Below are experts of layer 2 (counted from 0) of a mixture-of-experts language model. Rows are named router (the router's row for the expert), gate (a neuron's input weights, with its number), up (a neuron's input weights, with its number) and show model dimensions 0-159. Each number is 128 + 32 x the weight over its row's rms, rounded and kept within 0 to 255. Numbers have three digits each.
Before each expert's rows: a language model's description of what the expert responds to. This comes from a sample of Wikipedia text that the model never trained on.

# expert 2
What it handles: Opening pieces of split words, especially consonant starts like sl, ro, th, Sch, tr, as in slipped, roots, thrown.
router:117057144179145147149110078186124149114175164116166108151164129173111135127083099135128106087138161117140098145090115141182101153061092071114114163069080156152151107122138100134087116177081150147139132184172147171115094126118152174078055161142053092099141051088155115125121139175136108156143120118154115156099098176144079109103134131168096097103129069147155069195103136115134102174166118115166159156128106127107167113102117123118152097113160157084150089056174088141166129135118131
gate0:204126153120100100125095111172113124114180109127134162142130131124114175095033134159109119153139115171135061113115126211113138109169206133107157132141145123108148131137122122142099137137143176151140169216080069096142086181133167100100103142144117083155120150069093140166091147144129121136082121084118122104154071160074069137077105148143091146129090124120142095125157191134150169159186161198116157088143132143160150202127142109074137119110110135107174072168176121124129119134106126
up0:107176103190109103130067093129136130121149133083136124110148162155126114133131120126171174056121160162117090102116163120194157112083077213125149088056142102164105123125136186085152153155180172078106064147124183163081105139104159187169133124161151167133158086155102131136151094157086102118134092164155159111102155180156130151151053134070173107145159180118120152131097136108152144078127111153106075167102136143174147064128139163142118099106085143178143156166121148105119154121148142
gate1:125131140105116127142207192135150128115068145097129156115056063137084108173090166164110183101168131148171127144180127075109142128134067101125123144165152089115090121097170177121096158125165115120121133132103145096067120131120094179139185146156118091135153102088127127177158134098129088138110098154086137096100145189146179122137139166137108133080109147129155099182076139148162146125110132111159151099166101183116171111099136121153088133087206121122196071113146166212193159123114128
up1:126160164105116130132189154131173143148154087066150133155126090147096159083198129100133187147144116184143135125123141100134142110113129120134136130088110091100108150119147159102108148100181131123127166113171109125125124149109174135067115134093150189172156135110100127173136117084086147120037162053156131140135124113084106122113162027163135129133191107163159140094167174128053117204172101109188140149144127137083059155152151129125123115119134151061163165086075098130157088131108115
gate2:154125137120194145099127120112114151133160135147094091152116179156153170089186070119102201118128219093140114169082128133173146120156147100153161121152101162146121170121140138188139166174107108105159143075066114128096121121162129160134141220124141185125138126151132127096071175120141089172137124173183088141170139156125217146121171076112147087117108085049124139149143140049109194115162131099144147150116150127130129117152079113117106122075161092097158139119116125112143096143120169
up2:172111127063165185160156164157156135100196148094106086190080085179157125146162131102092155153127089124114137114155162103187135162121090137107138046120168111119139211121123151125105162166104145157192160147145151123131116139105123161180180152120138163136144136131059136127089147066137128198106135161126107151141063119140123118185118085174111104138132111106105094223161115117144173169115151096137143106116134149157129177144122122172189133173160114120172143080120105154087126135093094
gate3:124089180131085125162110139150152105174123180131159135120090152120109177184137089135125129152138100119125105144117149145088089052115122133149171135103121158161073125057157159080129148142127171123111165150197108100122160176070114145116104151151081100073136149173209196089067123091152153123160118113145129113083171124196107052143134122141143097122155180130195089141143128108119167126093162189138117155165065118153126127141164148114143133175137150193097158102136071168172123105141137
up3:117174106109207171086164134090125171101119149164085102125136129134127072070094151140144105143113205118136194109094131126123152200099133139098086139148129106144186131159135083150089083116093118143178080111091145152128112063185122081179158100113141092153124108088085076170151104202117078129120113133100115152148110128095129181100173073155139119147108128127072139090091107135106073135146155074149120120103145166090122149133070100151149113079121090069167105181123136094071147132126127
gate4:086112087169095069164076171108153169156127115141164106109111105169118125145109070118172050171169214149133062154127048080110126066098122152108124140115131144114195122173134132183112134119103157161109135162085120071138124117104157110055070156124113121121149104110151146126115096176111089192093136128150131130121132138149100126105129139101096097112165143147145155145169151122134058093157157118075104146140134167115161113127139095106092106128121112093070129176179059157107103164108189
up4:172103126097143123080152154135119100136129110106094255135136113113110156129153156105082164093073104122183173106149173114214143181130186124093158132111125119131099142163139119111131113147123115099120160123164119124159152117076105128148157166177130098164184135139087139136135145127101133031135057115101083149129171112098174126146130080160120152163111159111095122141073118116147180170148082202168161110139118130149118081113185141142149164116134135165207151142129109128131160089162088
gate5:124170168125140083139138107082131165096130052134097078102123172164107127123084079093109163116129110176098180171113140143120130191098120108083120133068120117140100148119114130134170073119049098106101139176121130133164135131170163105119126108136088177141136125132101101074120176135133121144166117165174160131156116121149138161099122128127140111158090086151154112158103114102011125113124121120142125175061090140115052065145109114087110129175162104184223062107120106086135085119125122
up5:101099138053115079139155131103141144165154148112124067115143162094086075100185153128160139122131116175103159150089122183116116098094122109105154114072066084136162118147131132134178121081084150123101134138072119124074036097117160105122055110132074092163144102126146184119127130193133156171139088134147171161134122150127157122069110189158104154177077149114164110155122114161137156124092168133107103161091097111159109109160171134041113138130118105197097094172115164143108103115145163
gate6:129152152119167168097163137130101147165100150116117126160191131178110120098129123049086122137135137124073170125186119127137076164139041130121106102102098149162156155114098134100100078066111115103071120102159180203181101116095133121139136107128153114039162092115142133125132136090116155130196106128191091120117122105084127137107157140134104158131122042149096193152081159081106087071146090133087091179101080124123121149158105156139134094074123093112117104133130126191096154121118093
up6:104104094195159151059167123079107131115117146150100117127197120185168133135092104107148103109115119186100127105100103141107139142144159095150103091083160203165123131141146112113071132046161075129139149128190091133115152107068071171093068138119163165125129073147097142134159106094115079128124065177149113132166182149069162092180131119144144123179126124103139139114149087115101099128082128079087141078172095149113113141171090129081163123098160163116147117120179143106174116118125181
gate7:140113144083135179107145128139123124141079126110109170119193116214135100136121137092173139104151161157135120091067069138114205143160120148147148136045103127106164108169142134148110186146126194105081097108154186163143088112121116110147136102164116128066120153166166110137097126123157121144164101159154062145109145114101145105115109170190091126174106064143146159090079128146089152126218143174123163125128071143151138156134113144094153053096123116120107106071107110108112210121137135
up7:151085134051148142176080093108122090144129130116076086144230146188168130088144115077170102143125149082111098148129115115091147147130131105149126136090160168162148108188115117170145112128128105179134122153163151186170122152110169135125158139150142168148112141172118121181109133114170139120139062140130133156150186133153108144110120117181116094207133059111091190152128179191125102124194107166084156131109144109145070135165126134097167082060128102121101158114114137077101130078101155
gate8:068115139118143151161117135167104118121108111113125185122134214120136150152153086139145116096118159095205163161134139138144116107114144155122105165062142133126173149130119147139088125152078105151217151217203103105139119127141245113092094138143099135109092113195160185147208095187128102110152138095133128171115165098167166147090138126136120133169132110125139128127069099166153071145114147123157179150122084094123144146074180150078118147106148144092154129147130117132118136092144154
up8:132153128132127144151094131164182093137142152131095102153064112163117184136110092114074185128140156165061072140078108101144172073112158127139168081164095118165091180101110136109187130158194164117092121077143146149117188130101089114181155172100126130161101121134130161167087158134128094066155109082135100127091177175117082097147115077101161067163093140163098125130134161118086172168135112172070115112139148186146141143177085094138137104107074129174159118158158135134151079156144141
gate9:134076106110104115101140133163121131083144096161146136147121165116162211173093156141151142099178161138189072133143078098178110110124165147118100168155116092146173100108128143067125161097077147177096147118094186101156163149134146139108144149049147107104108145056094178130122091151146123100098180052105125162117114135133114104072128169164105104130109170088184126101122150141134103161151100174134156107115087155157154200146108138069181171144169082095120113142178161130143126108078177
up9:129053083102097127107177112126133118092128102180141175156084129111131189164119162129121161134191221124144108139162080112183138099145162177109111168137138096148190101099126168062119180127097108135152135122105158098117155206116161106150067106121139077136124112101102161150141104141159133128125152105122155127142107173149124162043124188147123077151146133129121148118159053144149102122204078146118173142142089160139124151152150121093142115147172136116128095196109180094143146063107159
gate10:143149098113166115095032123214113135118089162127082137134113109207120101142090118133198156122150190147091100114128153126170140144102068124135152118121191101153156072131140106126100108102109114114128107042170148127130165098154102112164082169159174132153143076125112163067217109146131125176203088144098147166104161096122134101138089141106144145106076133065144153168146133078131109150163143170071133160141098142143165098124109101150145104106123085122122132150162112138163183135145114
up10:159165165170111123202109142143065120079053161181097157137157054131123117077111176126112110108084076125114162153192157087158096129152084115117134169186141110153106120120153170096092117094142129140099113144180130150122146156134122130167164157169095181115114160102182107125164128151113149124085168120171079133086098101141129114131095113170117140096128095091215133140055093134093155124134154180152146144158095120124168142105151132140135152139179154090213088106161148184080154113129111
gate11:200142139186122130133147175067135131093118097115110116095161130168148108138150123133149106136147114137128103128121146118142085126143073173177124079122097132122084141163089159106122110108095116142088110084149157148197073139094067161102134080135120147131179079147115135146123139133105124191132081158154060110113155168127168127050135181131204123086133136200105127060113095133127140174084120123150104160196122123156212139051123107141170103163192076162156129138142136099148103114134099
up11:069094145177099140162144148117120068099083175134069163112126094110142141136134140086166167144083098160079033125111152160096159131169109132148139088097151136141132140109169061077101096122153157120145100110123116109073151154115099084121103130116091163191146084174143142082135150135125158143095141137167095064121125139174090107082130122159107097111167089171157175148127124112112162069189201105169120158124145158127071140101223108135155150100111151152175114135106091091121085114154118
gate12:138091145101164119118114093185118172168163102129202126132102094087127164158087163148150122107116173116106164093145126200100122073111155125177163120138070107068147153152121105124162117132089154189206189104143113127145157125089166128121073135175197103123130081156101127158121149130139154126104097103157206092149127120155115112114110129184190140104117112180115095125146120147094134185146129133151120120143159120137147158103097071129221155144147097123136084101102023164127112157134111
up12:127111097140108116159180175089157087125129122141092118188131180144139125138152114113117136148139075106155086112131081116151129108125111108063099091082175085233131119126113100096106101112138103174077067108159133140143077119136105116113135121092074080167156189111151168110188130084122097067168110072115063135140154085136121147148144103088098085139120140098118150196129155143158133041102132169109097114110129120122082092131183136090087087174102154157090174117138167100091078122112137
gate13:144099122104085179164071128145127146072086156102144129144140152169124037123162118098149112105154156122181089104133181153122145165156133115152130161087168141174224143137129120210140134195164129118189133089116156126109137155130149121163155098178105146159110090156085104101123115141166084112212141145128204112165107127057098131113106148136111064106146091110125168151120121177125133126128150066109091141119152141149146126101145082094152143166171157075106130093165130074115070121123099
up13:101128121120100137145085158102119186086061125123102126219140110131143186142167108107119163139169178085099086175132093128196081137108068158146130142181095083090189166121141157158104066153157096123166104146117157141127105093109134173110088111168060141121120168195125193148071138143139158076142153087089132145112140160140080139131106158128156106064107082116131108135105121117125112153151093100111107137112124146123173086173104120101149171163126139121188130082175114110117168168140197
gate14:124156149183140129065112130122180162134148178165157123174205114135116120096162073133127144126122172107121136165143064122121185165146136122091131152134059104155172095102107153127070175120044131119110125179115156099127176104087073117129059137168156085099224128148163157055086173128115121121125114126142118139085104123092154080133166096121109112132107090144166107184106150155067135170103144112110134084099130147115056117105136126134155135125143136103146104180085060145140088132139118
up14:142142155142092154138125123090090129182104115078105137095075146170129143132086117095100138124138083076153096147168102134124119066127151158131138119086140146134131168136149085067154132117136056127162172116140168098113122116151138172074150071127124135139073156117035102173093117050118144143202168104107139123143169102087142153115161154122157137127098173182077125144090171142160112103116078187154074137147121136125156133108088014077146071143148149111130125096170168092116139104111136
gate15:170101113122137126105070123195135098174098121143122171142144127153140141114173106147105126181117167131160117187102103152136146163092107037113140109117133079117118153152149105128154095170078199153077100147068185174142185097145113157154117121148128118111116154113122102098120137201173089178160136164153170181072110163151077127107094183183076089112113131082112083094096107109142153163222142131150102146121101151171098150128108180137113115135146123143151144106084162081174134092116106
up15:099127156139124119170150086125140151124076136154106118095096133133142089136119148080126102139121126136102155153129093084176151112201141138168155117119072129076077172128169075170113125139092143099147154121148080159145117099085148089091143121149129134107106148148147134167116117139131077161116132068139123106161156226161164144120089118163167082072094181201064136090111081083057129174130143098200190156090118107108108178156158150162146092082087089080126119185155127132117092107113112
gate16:141108126165127096102123124107164171139115127093216145119192074130132154122064157127159131072112198066160107153161156100181114116136098119123166082122167092110107120103157147125115126154140162081145062125082125133124085166098130165079131163111122149159230093111113131171148091136110114131147076119120112101151117140109092087101086082073149182148103068099163113085123122122103145118118166185080098113161157106128104128138119032113183113093111090087130071150106108100159122115142119
up16:138117125106082173094172096080156154191113095151128063185082100096110125155114102155133118162101129120130085109168104105191181143094163178180109114118126164136143179122106069206076138170178145110120138087112123120151131145130068092096125173120137119143128179106142113094140111142076115120127096074105111098161131125109065131078159077150142219103098107135122120141148098133098133131095157087105181147143137117099163076121146106096118132187101142195093082119122048134128145171120163
gate17:166139111182169111120040152146121114161083181140078105149168196132128119142149142125171110147084155146147136110112155088121053057137159103116156143094132097128158099177098183155065151113118179168131146113129122171142148109126144089115111165111159081095078125103143111124120180173117125137076095106101156126140126180167138066158104149189146112097119169131081176146070143146105107205175133156087175111136083133128150064152074096128169150138130124105098106148172125163108164090154109
up17:094132158116088123123161153084117182143073120113103145148108075140155169092136159118129192103148210101137178135105072167104185165135118100147085163097115165101198113147147107079136152114085105142097162158108105120094148092159067126077166085125125114149105205154107125087173164132107172153130162143114121173066070087111151113171142066102097099141087159147155144113170128151134144179146127157174134130153138180103161153126134135102048143090149145157125095127074120090139084104175121
gate18:144142110092081104178075098067146152126153157104153166167112163159029097134147150161078147110090133145089149198047081169103116142140108109133147120137196149170108095144158117159171125096161067087167137103117088130126173153117098097125152135117120072097118155145096116143156109077137150126091136113101149096146096117148093094119109166151145141174131122191140169157077160105151203143124151173176191148132126097118154105079112119148162078136168145177131146131101152160150176132168082
up18:144131144130169079094209159145147092185149149147165145181136130139114183183164137192171082113175129081114174146171172087132093083132118085142119133072111113138140163145099106122110134130127143107046143113173127137107148141086176088123076116099165129182138138109194117079104132147166117122132128116138112196122169107148146187136132169148138143137122148124135129078141147100125080127097088115097114149079134143101109131149096215084067111147129117198093150185104081140155149166138190
gate19:216122131148131129128120122103152129172099066124110126013200124135115147131057110110169122139079117134144113108115152089136061110185149117148154131171193167138157121104098160143131130116090106105096118076116163197121140158135123152155122144124132104139161088190191149151107173141127102160125081168124098140065121117124161159041101156191145138067115078105146160099159103078104149151093103114108114109080119111164140124073119085102117133108157149172137125168140158123158131143171105
up19:122127156135124120121131144143110136085137144116122220178072150084119077165146153121101166144134189134125172128112106168124155085121113171103143142126102109180175101147113131181165146140185091129089156072173048097109106053116112120044093162146104190163118140068138172141120137103090147133149088099099152194177113087141094125132211086116147160156110128078098166136089152150120120084129119157145154141141180103139083148128165097099175168154139149147130126144127113096108086086090154
gate20:203087144119109057152119106064081190144129163141108143102107187136150107147050132069091169095205100160127173142115066149135115143149101126174120109176106147104164104101063096137158129119145115152110169131095118155147161077104124151095093113140099098118110146107177139111142070130159150115112072137156119134165101066071064081162137108107091130127114117160178103120174132100103122110114124159091149156067128158094152144123142139066084126104112159071139131082070096102158099125113140
up20:157054139158155083169119095147068140125115190105147123095097213138164072133129128109119165020170141108158190152084096113107162137154142184120099088124102138069138151124081116112150095133137083096138186131138095204148125119098127179130156098137124145098116127100117126152177088180103108175124111124145099157149133115099038067136124119094100151133147135180134164179167145089183140079115132109111089131108153125099099167094110156064113089106122097108125121108106092115138135134113154
gate21:098086104106155163122186155180129139101227122148129148145181069111106114125119084121153098165132138097117152107137142142183115128100165114090157099101105127171163179179117168126151116144212176157158120125129127101134131133101113119154112139152091144183144112131204088079084172113137107109129120114138162182119131169092118122120101104154114156229132077093147125233159124135106119179136108111135139146107137137117115117161101149084182141150131184154164144110169109112090056135162076
up21:167105139202077122151063074136102086067110065150085119106068101113187164175128184134161129161119097074100057114148103140098159161138119138146131113126160133105100129142146108123091173116131113110165221094105166098128102094172124093074090055102125139090116110159089170174183162175153133075063114123105141120164142101157130144081164123119138105126122116112108130115117100100110199142118117126124124136192132111146141169109204080169094120128140146128147115147088121119102081122120144
gate22:171145150161105130130134135097149117121113115125181140152125120139134157136082113150160146143132150113173188139086069127147098163125157120156117142156105115106148066112125118141111103170094175113112124130176114147171116139162201123171099081168146131213112110098104071143128144163177189131082145129152060126130103134092168115166079151054147086122131119182149053104104117116138052189099139130124126146094104123160195166123187057162083113054137115102121097143167090111137108172110090
up22:120137138200145111099119171166159105111103138116135129172136157145132180133160131154156118064123129103154112145063098112102111113162181101063147121178123140106133111111140147140191127079119150127180129126094163099092083104149175180073087095118181109117155139100198077164112164130127160129117187094096172173150125084107027067186121146108084177114134130101125122132092110114111122117122148158184144092178089095132140159155132117141148118044167126062081116131157099152103116145161135
gate23:086111146120147144136098131090165075138126143116142032115154150115129123136045109129158128157116161132137089115157136107168101144173164136115137117064133149160137131151132175100102146105116129110099115117105124126148156120186139126090115138069159168118101120064132078073149076140098130135111135102112143148125118074158082063111122111096149129140153128187084110037088143134053176081152128142184176137137116140119196113127170073144073169088145121128163103152130199167184084096118183
up23:109079132113122125082090086120120116093150106115180150135087155122132128112147092120162091136143165099069001142102138122124122142128136145123112139086154141150119124165147174154153097140096076150109134168175111097165122124144129044144115121115155188134147181167126111155173075124115101108122058126106155139148159081169071167091113103120087160135092169122131088064069128133095131064183110177195074141120145121131057148123183102101137123120123098097162131070155112132156117136178117
gate24:159136166058136100147175124150082140135169125137115116154162145132135132130121143111163139109107127124119176082153087151124044066143109101157139142150121112144131104173152105192110116130098074135113107128171185179170107105124165114095058184137126039146121130150152082175163166116112153150099103085145064139095089125174103167126149091173145128153131102133118127208146102141099061123160138138120113162113124135111121137124076082008173090141128129115133137152090082119106173150161164
up24:115159124180095176161073174128098125097131089136129196162180101117122164114138105137167129140149117109159103118134163125098102144076147147165140128169125121157102167111095136135079114178102194122095112136150077108134158122091153085104161080097103124197131077109235105098115154060148154114134150112152174162133169107097162133158179101159124138132148129148146099112071137081086148139157166049136158129055121130185143147154111116116176132183134185118096134102085094077135109137112073
gate25:127159108177142094146090103098116147084092138142119133102137191197169162129127112178106144040114145149080096157064117104124141097137103144141186102112128123113153112116087111140101143123084127138134117154080118175125165143122163130151155086126103151181127086162144142122163124175084099118081150170174060127110179168121116160091107160070128136086122131165150112110117142115129088148152122179108174120041083160105201148044094089136135161095160120092105081120162108149191109154179151
up25:116065105082192161115152101171153104117150125108067137155033118116137148123158155104154167101173149055096172108129126105171120169165122121130093168161138174033140131163150130135200109142088066138108102059170092079085097102122149106140158141103154139177159079133110148155109149168087091178148130103129167156179112105144160120141164088139154124140110106067088143192127134169117132110114160100110069127169134126151077118142148137175143087119107106139178157122134094131112151103131100
gate26:135184136136094100087123118133151146162125112073148096093132121158160114134117102154171115104140158098148150159136123138128066108093134050187123151096149119102145131095121116109074128131048110113140165156127174145140123208136166106100142087071124064177086100135156035144142156097118127155103170163107165121111081083094098094142085160169154076144102132104180093087117153111065106117091135107125163133127104126096141122132118116089097056082120129139059080056095147138130158145067112
up26:127096142117149123086119077168113071117070147182117151124141198114157123151099164095155103138097154110093143109083123080133151135148171157065117136070164150146135152075140220103093134156174152103144135146143159093155198125076082165116031140129134149064130157103060073077124095178137110105139139090119163093092199112118132144127137114151151166156112113125097148105154141126143136121160062161149157092167175088139158125150092124115181151127129160111109084096146150106139165077133132
gate27:122167133122110121178120104105085181176192140118100065143156090139092077127112104101093091166111115103169090162121193108129155123073058101079116120081128143140121121132093158166090180157093133121100123108138120149150091159102114154164134139110133180179135112094120153139095151124128146100125139144128119161098117160119136104146086080112112106140087148138132214255096158090077119204118129089061102131146162125129086142108135143046142130147136143147114095123154172125142186135102163
up27:114143148173144159128132157070113189138189118128124053105150051139047136126088148106117075157162117051100088145130134152094171171132129113143095143071120153139145158134111128127175204156192078139101092130118100143169072175117165113121127126130162165143140118087145157120085122099130149056122183169104134192101068101144134055140099074112144130089117096179149174164131179103101120099108148118118135145124158106104126114109156109061119099117095131184148127126120138137126117119092178
gate28:172179139169157162126114080140111155172179152147076128173137126146130147146064115127180122139123175136190098139114137096171159122132100146123166123145161146162102061058068171088105103101134112107163112075122169152125117125109135098171150197190151118147162066110121123108109096139094096115120120128137115123146178144170152164159095107059183134140122106148087136103129205133098083131118175133139161137147166150106099074049074054175154140094158102157130109075145131155111113099147113
up28:096129099113130166171166165074110186102153149107167082112130157116162102148130123137085033089102114074087155085189129138080132132140108096098064139130146118110117139124096153103151136147079149134143140184147125139188158134129159104104113105110102134169134208135148152171144134126167156104095150122089170119090126114127175127149148136139094110088186204178139129208128084153167153169110171111083117107092101099131118109190189159085190135090112100103113162194126127096095111150110137
gate29:131125121136133150159102113115123126127089154148129126103136105136141122107169132158115152113120181084168063115115109133108121184157121157153161160191138126124111189204118119071208100116171160114082109093163093154130098108126114178109183123079084125126088065196112114187097109153165146144167093128148175144146121217159144150089158105179080108106147141126130112106102115108108152175173162153188117150147083133136128155174161156150115149063106170090172194171179185130119139103127134
up29:091192131096121119114170204093120169091125135104189097192161131132146133137138109137097184145128176135077217106186112127115092095136128119113137128098129138154140106091118122171098108113164075090114113063121074078080118159145108106113134087160143137171190129138117107130101142067123134099103127223108120056113086119115170158155119050111091150099147087145153148140175167190104146105094139118147109130114192191107166099131098089113098154146163106155151116103136105128115102147117101
gate30:104123142125115096137117135143133134169118074121101139125100126196121148137145142156153129114136140091105174130140186135153145142125087186164093136119097133144148148123079158083175137141147134181138144124146178137118077111104114152186131085045120149108121095183122146114101133181127102242168166237145093126124120174154141128156112163171190065123140151105108098142136134143071142148086081114084111063114103134125144153125061136053147098139113146136180106121149183100136141124075173
up30:153109152131177100110128113089177176148144075155084178133105091101153178115107178146159139129097145073114100138130162145145165193121125180180095133103107143170132091106134187125108118123110158155201153183142166148152126105081137115125176103101097156135168144114139138185055121137142136178084151170124126128095131125100198089180134108150101131127122118119119119077134131119089085134076086134089107087079096190066125178127117102154069090150163151140173172128127188082091096088089129
gate31:157090097142159128184136099152125154107113117129168199116152155133090128181150120096165120149073156184128135136129167114130109143139162107141108132085122162098158130116155083129143126112081109149110125104180153098171164166104147145049112111100124142075110125114139074083109152095134060177095158168110061144182132148100161142048147091147132145055103135117105036115127085141085080138104139076142162115171087147101137089140132122070067145117123071180108176109168092148125093155152145
up31:103164161158108103076141215075157148150090101142119126176134110105077165131129172118124072145138091102114164097087115135108147101134091186084129124137128091145149121121092191144091054141170142109106150152112124134154146095141122085158163128087121174151116178135150123154175173174098206037188079133128107147076140144144128112141122162102179133175110131113106173081158149120156152110125093129109075128151170118134183150155134159138170194168129168162187074151095117116131096127108163
gate32:110146111148091139113093106109119135115114087116121137168152146137103104135044114107129163138126071126155109170159085192147151144123082129146100139154113150101152149092148112119155095148085189143203130149157193111111074109110171133083142097133123106106116149167129107093052115160109136113149169083115164205143110140128098139142122115086210141156089157106095155164137120182167116115095095158111125128133138053119147129047158107155132089147199157092109146082115135146117206087147044
up32:119132153110170118101181132163105109156125163123141133118101113141152130136204124112141150106156162104131152095087109102149127090099170152126146164088142099151114115162089130068095147110172072102086145142068071123141166146141084194148100138099166163116127073074119164133199168101124125141139105204121167106145159092082160139121143123170056124127165058150173122121090126071111133118154153085159164122111105191130121059161093130089144134083079116153146061147105113120139069155119202
gate33:199130133099092153166143144129065114152171138084107111110113103102170134179105079083180137062111062142170140084151077097164103157174150138102127110127124188165134136123157197090110123118072112115139116168158114139096072139075098195156108144157102104120101104168137156139112157099100171143128145145143184115076105155115144101155088108084090143151178161136164080145133123093129141227142152143128087142104113160179157145060119110081104120111166087091165165153090131139128125106119088
up33:161082107134130146138134098151113069187193142135169134095088154103178148150132070102106117118110145158100107118110109105166082084139146135150151120143061166150184153130111203200080124145157106096113085138148082128120114133113078122082106242130100141132131130125177134157133177126158161164163086128181156142117187099126080115159134134156159127160195112116118094169188099075117173128163107105128131155152113082174050116151093159094065129151119162134139154140128105101117136141123156
gate34:159139133181064087169104089156131097110194197146069164175086146093104124103135149170091143098110125181079081183125177193123146120138123101099124157195104151121191126092136129170223139184061140087117103167124150146120162153140081161094160104140064116085124122135135125136145178123140109115132109060132154135097093165128087155145103109126102113109151136096106195155121130105137086110168176126142128124078110108104147112102205124136119118132112121136196190111105132136130133118129115
up34:146173055134107153124094176156135134052087098116058138132106155152171157116210157136111155062110127152114112127097170119106082153144134091136158124091079097148129105072154111080150132119121134124136144159125120091126116134119115103147140092129107017109097090164146204099100115154158109145172123125102137170147106144132135115140168086127123084144186176049116111102113096129139133199136137114155151127134054135116129141168115158196106106100163105118140079116158129150098079182143064
gate35:173155098152118117103111131126105154151116174108177143124130044193100123166079089133106143138127210114117150128075176159116166111142090181143161088091137112134128145100116145100133203147139205131170086105111161155176144159117172162103060156170107123120148130076138163086121120142140096098120115121184130124158154089077112155138066099142169142112144147107111144127195091102188083104191126141120162120095109126119138100051080143175158150157084103112095125122127073119176126141132177
up35:126086133140116173144170105159126111146140152172096131118133214122107134140151130144133138227160108165126178131112137076080137132109140125166111175132153181128161094083084034194168136171125164115100137111131069110080117049117152069197116149138106104182127128126103114128123140148147102168109178131142081165149161143103098127124148089168090134118113057126101134114131171066112103129136134125163160108130129097126080154164151125093100190067090157128145141160153095150166117124178076
gate36:142143145122157121111105111153151098029154157090093138179175148092097143119136102104166149179106080209066123096127137094173079125118095109100173117072169104132141115150157083156153158177094111101147143150082140118097080162126114189126106144098169104104162127136094119193160215171131106141085116140119124067125133106148084061116097090147154157095088102117165076096105158123141105164162142135089130161087132171112167103137132110106146153136131171132158116147163110141050189126128147
up36:153136128124120118144144105097105150122113185141132155126214177181146163072208090142136082059138186097102137135088166141118151158165097205154129137140114134140098035174145138173111120118115174096109096113142118162140132102148106102128141185140081189167127096134140061128083146181130116116130108165161101179131132098117127193118118185131179165109115082120149203118145072121129044149130083125137115124127073130098175149098105123145139091137142129145092141108095101118131159155146161
gate37:086100162079185123149152193115107106107168103108109167095120157116094081172136149170181157152172150148114103177150092102170143113143100151146112109065185099110116132145104107137127129189159218098145104141139086092148176157089181158140138150095037156135115060091088125144141124123157156115134146125181073143139085090112183103116095074157114110152117122172145082136137093152087068139143182103116163139120133147142084094180123096144095093152107135150141168133187117126086145126141175
up37:142215118105135150124101090104145146147141141132137106140124154137072124146145126143141077140143091138117105099104119135136111124137090134148146131149086160117066071196108129130140154073182108091137009066106134155098090152154165080091105123164139093188089158100187086145122070128153116131060031125089164133109144163097150124148136146096137128090133183119153111102142133072048156162064158151156161132119125122139116163121138136129126142120144154107106178069158089126133159133141185
gate38:109119097179102114145156094109138154124151193126147097084083115197110067095130160143117094063145192110132079135135111163134110108146157086163162103101126083129123082150190119144106147151091159127072109183089127132104121109105175164131157172149156128108130137126163140067160098139145123147119114113056115069127078139142059125157155175050134089084127116181156088111164077136082123103142130146155087091153124110068137159095112113157141119095084098067091095149150174158100085151086105
up38:088113130131118079165107135098125123114135170107135121095094118198135159123161130142085109093145163124083075162123144174075120096114173110099122080084133076149130149155168116140086143166092138096084133105149124120081154156106124090128135139139122234120118181140124187106162067110139119083085162148088147078137100118147082168100140184104124060125158090189160125054178128138095099108140145141154105157127104132124100174169117164161125181152062094096079081133148176129093079160102114
gate39:109097126088137107163140118192176104098108145167076146127132085077122134127137168116089096089173183123101131097142100168176134195144107068082150108128160167132099082142114097149201091104146099178115099103110133129206105121138084148118093105102168110118128129144118163167174141184147127131155103108101111121127125137210157070110165092143121078057143104136160074127105098136121108119183103136096153100207119096116156088141148100079161102179111148129105118066166160138122124142057157
up39:152129090150081145163170155111119162154175084107189139071126127118144098086215115110080139125154087129090118108184095102100072097175134162125089107118160093136107148110083130193129111179137094108141163133170073100109090128119124174095149180141095153077162127151145160146179111080149142075152062097170153182137131102107096104096166140140103130135100138151124128132148063171122084142133096181194185098136152116144129129142158164099182111158113095127169114114149137138098055162148177
gate40:105126123156136141126144165116154106117106180145113117111228176096139089116121072108131140110124144148104111167122064127100129157117137106102092191091169107081143182132152167131172091069068072120081165134131144131181153135095105107088110144130074121107139149112182079199168130128119128077110083120126104148102188074140084096141189126107085103143079088151151172125142113094184058117091114140133086114067094164091082123125093118131092107106185123156147163129147131187156119120105137
up40:099163128108103123120131150124076188137094060142154100106169116130109126084108169191116105116088134117227152094071116128161105117110123145114104180118095117114167104088101076086123174136071144094127138109128095139114141094173153101168111098188115100119122084155180092099157148080107151139129089157121154114137110100180173104127178145186151102079149085129135119074163122193161083142148102185103139096191115125111168138102123101181092186180143077115105169119139139165149176157118159
gate41:098156108148141097172093100063162188141100129052133172140124128186107150071129071159119138083133171125152139165093135092097123108182099134172099111077201117121160097129138158163161123172115113096119128069151149143121155141143149145099099173048142178136115179103105131178126100137095150156118117121113136150095120171066160098107149129134112115116158094156077200117103186122105126142169083235105118152130172097142147147096139126219146116137129106106139132115099164118161096118093118
up41:174162137176140107125084101117057175111158146114150166125137103164109132085164179165135051088130158103099137164158099120055127142155081121128121138069122156096136135144109191186134150135114107080123159198115142138088115180097158127145193148145094117141175115142095106117127134070079180096162144183177152134155119102093193124133120163175097157156156181105122154109136182117086051101119148165084063160118110159157138133111040129155107114134137130093146148112114138094149131133132124
gate42:153154160106081091117077169132104129159108166125109181058179131135133142130145121149126121059115163157120064092173086135143164117092104133115147086154134118152165186153162114104104127141138164130160075137061142133181090124093072168096168110080083106142157035080154140121139130149134089145163070155130169124105088180091067111168070126130128110131177106133136144095095173055178120111081146076125107100110135071099098128112122131171125088150076151166141118131126153128155147123121092
up42:178042112093137141141152120181133136075157157168101098118079084079164089155192166114117077133089149099118154085191159190139122152128111118123155079154089112171161158160167173104135110131158180187078113102129137129156059166104111130149133174145164122080112118094087142130145152121125117141155089122081112192128171129130117149154141132179126145123080116118142147182052084105156118104187128085115131159127083156153118087144155121106121158134131114075189149188132067156123134164132144